config.toml
d_expert = 96
init_std_router = 0.0128
norm = "rmsnorm"
norm_eps = 1e-06
init_std_o = 0.0342
beta1 = 0.95
final_lr_fraction = 0.05
Below are experts of layer 9 (counted from 0) of a mixture-of-experts language model. Rows are named router (the router's row for the expert) and show model dimensions 0-191. Each number is 128 + 32 x the weight over its row's rms, rounded and kept within 0 to 255. Numbers have three digits each.
Before each expert's rows: a language model's description of what the expert responds to. This comes from a sample of Wikipedia text that the model never trained on.

# expert 3
It responds to: Inner pieces of Romance, Slavic and Romanian personal and place names, often accented, such as Clá-ud-ia, Maced-ons-ki, Ém-ile.
router:092106054044175111177170173176108082164183147093128107171164072108066097087148094137122124144179140101128222141130110155150091166138151187144139122153161105141165124178089131160144153145089113118080090161143130133119139081110101122149133136086142121133181133086075097111134121105079117157137087118141157112122141140107155096098192128206140149118136108098106179139170113146147141078163070127118091103184147129094144139110161154144086133144086111075164068101107161110135071151070100141165122084165163162129087081130150121129131149138087187137091075116124171128106104136116089137

# expert 20
It responds to: Pipe separators and small numbers in sports league tables and squad lists, such as W | D | L, 0, MF, FW.
router:097106126188107169173103116147151099187144124124061166137151131168091106139110167052146091109145135174104166113115101086136146122093151144117163148177159193141173122120102100141122127217063072175137111131111048121161129174148126144106137080140099203125134139134105139107164172132159141132104097108151077126169156103130105088125158098131100094083112109172185141163099116149139195102138103177140156163118116104113069140129155094123140113144102163130169134173141178148114054106055130119125131120128126184141123120138129097056104102187148155141143088084139149109170135095099171205

# expert 13
It responds to: Word pieces carrying a sentence-ending period, closing quotes or brackets, and table pipes or digits ending a cell, such as election., touring., California.
router:114124113157071083099102134117073109130178124083107122173135147152120103233123119095141052120106196131168089166121093137123170084145157126142179126129161156134130146197133176095139073152157157112107053153107095113155082126096152082074094134137086171095139134134187117106141108158127143125072169164155108216199128122125110122147090161139169136103090135107143100114082087138079153174088148115158143130106110116092182166136110154094112070110128169095148101172128148145123136124057086097133120121134183168087146110117101115063177112096117155111168102100140147117177143097125116110

# expert 7
It responds to: Newline characters ending infobox fields, table rows and paragraphs, plus section heading markers such as ==, ===, ==See also==.
router:114154153124073124148153169157074159106185071128091139184131138150171176143148091149148093141149093130127104120113134128165132124183180068130177106122172147081076108154118111163163139109216119105084135161150108155076082137139144130082098090134100182125139132143169126156162131172101126111095143123187165131143119153163141153130104149097191087084101100189137110082146111075083109153065133145150127068103162178094158155175156161104070112115110132143159138167137094154104134168112140107125105122193146060140143119080118146108176130147108126128173058153071077105133117096139174068

# expert 8
It responds to: Prepositions, conjunctions and modifiers in the middle of descriptive prose, often species descriptions: of, in, by, among, various, using.
router:191137149123118102109138180088126137118077134159188099087104130130165106150119175135143204132092084123170096137158166197045089143140131096118059090123154134121149141073156146170120139134170151106113132093172143132081134140127147122132165218136153097118119096124197178144091171099176100139071138104122137090113124147117122092105186128176113176129184158187064101114125178089086151183136107101111133175150161149151066121073119151098130153163156157139115200091134132114130169150179133134137121158124131071094101089125140127146154165083161161110141153161159149151131153168119119072

# expert 5
It responds to: Title-case words naming infobox fields or institutions, such as Production company, Country of origin, New, Music, National, plus some number fragments.
router:137121134143127146065145162147117129121131158059166095141108147157104147089111092086086140138185136137139070125088103134169061130122111106143162019069160161113088126132117179155140126128164036102089147135143109115120043096162112127105110081163101179107155158074134105153132138137119131158056128138141136083159187088097087101097185121155166152186151144067126153139114122136069122099087144137077124082197170110100126155174171117110093163138113104098111161156082136134130135146131097122111130104098159112098113126145147084119097124126072172126084135088112114159114149069095160075

# expert 10
It responds to: Commas after names and taxon names, plus and, was, is, are that join or begin a predicate, as in chirinda, the...
router:210134135120081106132138172068109093057170095133080133092090076138140088159088172183142157081109143120130073151160111125175140142079158123121109110081158157174108105097167101107177081146139145185117070170107159110161110092153096100142112176150158064148114084134111120151065162095142114129138117124101114120124146141149165155086080143111064084166136146125131145137131167177136157114141079072057094181154108152091129115124157153128099108150127084145128130107151108099140076098135073178110165140109111124130159129161073154162103090119099067102164163125129077088073151173152088163

# expert 9
It responds to: Single capital letters and first pieces of abbreviations, transliterated or non-Latin names and CJK bytes, such as KPD, Ch-imaeridae, Ad-etutu.
router:040138129078121159140142089173148131108155111156119122182189125119125139088146080105143140109102134121096182145169138160148117141114127124116168128169129119108080132166120122112144135172102105132094198062090170189149147072100092109183124132126106197146100152136110097114113068127080110124137106126143067128096126189149132168153033149126167134085133036150110156069135154156155126126132087116158108078128121186118172063184140097164152149097117114148159079122130086131166129176070150101135171094176066133125155094113119115089157140095116086103104151188123097109097138128152159130

# expert 12
It responds to: Middle pieces of split words and common verbs after be or was, such as for-er-unner, unresp-ons-ive, known, able, need.
router:141127060108184131130091146155176102164050143083136144155145098092117183093132070101139183165093115079138118113160133125115122107127058165122130142170069098129140204115084083145078133073131119119158119129133185151096144096134139163139149156067162071162133071074176101117185093133116136188129144103128115121101157143061164131149130134120063122122165096105098120120141140065091093113110149156130201146131071135141122111078082129120120113143081138097059108132127120138130149122190187184138125183126098070138091141139144151204110148125123112151120125171123138168089162151108150140

# expert 22
It responds to: Words inside song, film and cast titles and personal names in credits lists, such as "The, James, San, Van.
router:110088104107151134107141141151163141145078136093176112090128132118182112068088118135119153131145170087098104068107129134158112152081126062063110118095109117177104163089142119141120120157099072129159154124139120155198070156139113112154107117123107105109140158176057128093160124099090135213148145114132122083113147130088155085152094087144149148199149156104116214182108191135173074142119152118127086135119158125121158112113101115163165110164124111127091128120095127165101078120118129170145131098199120151148134152170084150163086177180129133117058180090108075171095163059171129160

# expert 18
It responds to: The word in or In before events and dates, plus month names and years, often in sports medal or championship results.
router:134111151173155204123174093135137106102163065168112133084082144141101131169142131160149146154143168124124171139095161095176120156215122177098115117111133129176156110070137156079121146156142203096128174115083170081121089151065154129080120091158101134121160131136113124176125083161091133105204128118111155166096096191136128132113131154148113123123113101151092165165134164161101107102200161158131032148149136159154144195155146122119114133122183143127132147096116121127131154088086131127076125064145148134086117114132216133177087100110164118139199113093172114114162116152096127163

# expert 23
It responds to: Auxiliary and main verbs after a subject pronoun or noun, such as was, had, were, have, especially the couple had two children.
router:181127141175125076172157146076112099108145110135194127091121157131131109171087207176100140065161089173118083156136112156155121103084157090152090064117099139144063123123131112134144113112079137163126066114153152110083145105144125124162140198099150101158145110174105086125068216089184154143118107110115184085112111130152151101149174085111055101168099154094085121113138107149127136132120123123125087175121143109085120143068130126112144129137110100172136110087161123107126073110113116147104135129033075168166150120167080142166147069133084141127149163166113101092133107194121114149

# expert 4
It responds to: Words in music, album, chart and TV contexts, such as chart names, song titles, reviewer names and episode lists: US, Best, Songs.
router:104104172108151199155128111129124114134070138100189096120160097105207110154096150219170081159149107120098108103106145152175074132113154074102074060142142129124099105125113147102090138157141113102167167124133108179155105130140140144153119109151119176116086160165142140111089088122130094135115171110141117113071121135086165119066101112089182163203141128121185154181109127128158097074135158129111070135124173089126153113130155112159119130143104100159082145081143145123126087155162117119103130149158099096124098051169127167145100196117147144160078173133133062135105081042143142181

# expert 2
It responds to: Head nouns right after the, The or a possessive that begin a clause, such as book, film, album, species; also pronouns he, she, it.
router:140134112127126097147123131094122106126172142069167116158125138127180184173129110145120151130133188113067165159112162097164116105115131123146147170112149129119135178219115135126148138107146164189153199125147136121133098109110149147070129110101148106093163083114095149138117105108121104154127113211161201158148165131097116182149089100113183090130082103066060142130073109160161095067090174102092111148133107130137182128199180113135142151111062107115117070076148116135097146094152088111108133157065164154130091167128064108164149100131093076095088196141105110151160116089127157129

# expert 0
It responds to: Numbers, spaces and word starts inside pipe-delimited tables and data lists, such as gene bands, asteroid catalogues, score dates.
router:073124147188099138152147115164176156078153113177138180138129120152112104158137132102129078176171144128102159169100127168071198170155086149118121125150171114095104161113114149150058138122158155051104088089124121195193135076111130108118100128149095158145152122182145129132101090146083081143056133100147121086082128155105144074103175156102161155082139116167110123136081080127169118149221090082124133144096185104105102114168085119099112136113156136141137130120116153151145112126103121138139101098082095092088067076108189144085158152138161124172136094071160111094152171157121164134

# expert 17
It responds to: Mostly the and of in biographical prose before institutions, such as admitted to the bar, from the Cranbrook Academy, plus row-start pipes.
router:143106144160161089101134125111107124129142125164086122098125173201115075131161132143116081077132111114133140095131109102197153154131155112147086123112079103142102107118139137117142151112108169202126099150082133045118083175158111149128112121181139114080105151116064111161133217050138098136178098110050111090132150106184108120150079146136125147166110158186157155124119153184146121111160116064135119116208105076133095151149109119193163185091160125110105159153120116150173113071100103104106126070142102137123139188134136119150141115089091177094092112082076109094090085110155126152

# expert 15
It responds to: Middle pieces of South Asian, Middle Eastern and Central Asian names in tables and lists, such as Ab-ul, Vish-n-uvardhana, Bakh-od-ir.
router:122134101080081199117111124212155115152149139098111121121141101138082115131144076076144103124152105145138143119155046143103161133150111182154118153111026097140170112171115109090113152144073090187122148127102126169125138094143131117155163133105091195138147152132144161136117078097139111093141124071153115123166108089126101113134118122102075115117092127070161159084162086141153133099129093163142131108122132110120094082142062102172188132171173107110116072190188089142111118089071133125165089104126130147158127123098090104107116185213144099154109095103131216123127083111085090098

# expert 11
It responds to: Prepositions and particles after verbs in running prose, such as into, about, to, of, from, and some verbs following them.
router:161112128118191132109130139100114156166121109171182117114139101067100151093105156144123163101111117162150066134140135152116100098076125097141097149101072109120114087106089130107101102110115116092194067104194172054089185163132112115197137191127136055144127162164097099106085168140127149126170136113120125107132110143161119069107169113149084098151167153094107142120176175119088133133099154161108132151131105134133150129052055127080139087134163150142119157093117117144125159147122171200077112120107079077120196103124095131175124111128151094110106169194184127166131120197096082138

# expert 14
It responds to: Tokens after prepositions or articles that open a noun phrase: the, its, his, a, and opening quote marks in scare quotes.
router:038185112115148126115114090120052184086096161172069118191134100123126176085162079141119120122103106061157126133146190143106149099162172135123139140158131066108135170133179124117114136080145147138137149099164168159173177121131116122158143113153135109115137150122152152151140101132146101099149140120118077147162123185156166172149056121131120124079165141178168105145165186059189132207077105131102107108142079153180129075122126136166119129097204126139143101093158097116105140131131156138137129126174157034122119139105162138147147124157158101106102140168124138166123136186179156078

# expert 19
It responds to: Nouns and determiners after the or a, often in sports and demographic text, such as top four, number, ages, beginning, each.
router:130142155168067104173129087109158107136067154159147154048165185128118155104122145072129125129102095180102130173172145128105112135150144176107131176136138138122169116147148142136059121140077166151127180143154118096150192158164131117149134100153124099154111111127138173123057156151122126099113141157167192130140107084175097102175230088152138162131107070142123106133149067141152155096122142167199161164130186175148145178154119131097135144147127177151132142074144120123112223100108141129103129121086092076163072133103165118091127121170136127168192116111197155141160129162114142127

# expert 6
It responds to: Inner pieces of long or technical words, and LaTeX commands after a backslash, such as \rho, \max, Dehumid-ifier, sculpt-ures.
router:183092133142119123113096135142158143155054160095110106127117126096129137075147122105118160102108109107156154131175143186070167162127038146122137154205202117109180154142077155129140146081168116097147104092107098157083180123120099173114153158114180132130147105102191110113190115218119137132063137125171123173100120081106160165157112127093121094172141084092121141132117083115109095132174136141177220122116141105117134082057135175111115135121086125126119103091144139115085156182206150142155156164172141106121123137139156102091147177097127104124132098179086122141119147169160141101

# expert 21
It responds to: Pipes between numeric cells in election results and statistics tables, plus infobox labels such as Coordinates:, Born:, Weight:.
router:147126170133129092122093046119145155165165150148114195081116153163171105149114128129100091149127112149138045080112114094076181113108166095113113195129149135128139099128187116139127137097164131132132067188070157128086154104098093103118146112142131138165070151145101165124040158131151198093148114117096083119123112102133098092134145182138093169101115127155154078082097081101206167137166179158177113161104128081133079150148155096098136079141182123133162165170140127107153126108171133098124113142121122142116186117086145171082115094106159164171172103127085177074096115094119143130

# expert 16
It responds to: General nouns ending a noun phrase before of, in, or and, such as years, time, season, member, team, government.
router:164129107169119080156094129128106114133121109101112165112132130085097204199107090151185171139127193127091132136123139096146099090077102180160152185085117145088086178170123158123126105098118176138171142115130153027111167121078196149109147088117134036136150056086157141111153117166130119122110145180096186127087155139119107148182134125132124117159114105087116081169144128115081143102109173125114193096086104121110186142157152102118135136098103155128138126098162103151102208114165112119153133114047156119119138164122106123138137098157111047112120145142185144126169166163114116115

# expert 1
It responds to: Line-initial hyphens, pipes and bullets that open infobox fields and list items, such as - Founded:, | In Pisonem, • Born:.
router:159117149131113187109118127130149199122153093122123084140082209139096078154155137129108115143069120154142089123161141091148175120209108142126167116117115110175161068088149071142220134099115159131116139152099090118144090174153144126114072110173122140123094151104131156163192136099172146114176132117105107150152119107122126174103065175078127123149090157127188087163096158097121111142170117134164101075134143101127136150125162134148164133116159128099134137187080142070157046151145158069111099106096185169090165166109139101081126084134112103127128094107068178161068113097109159142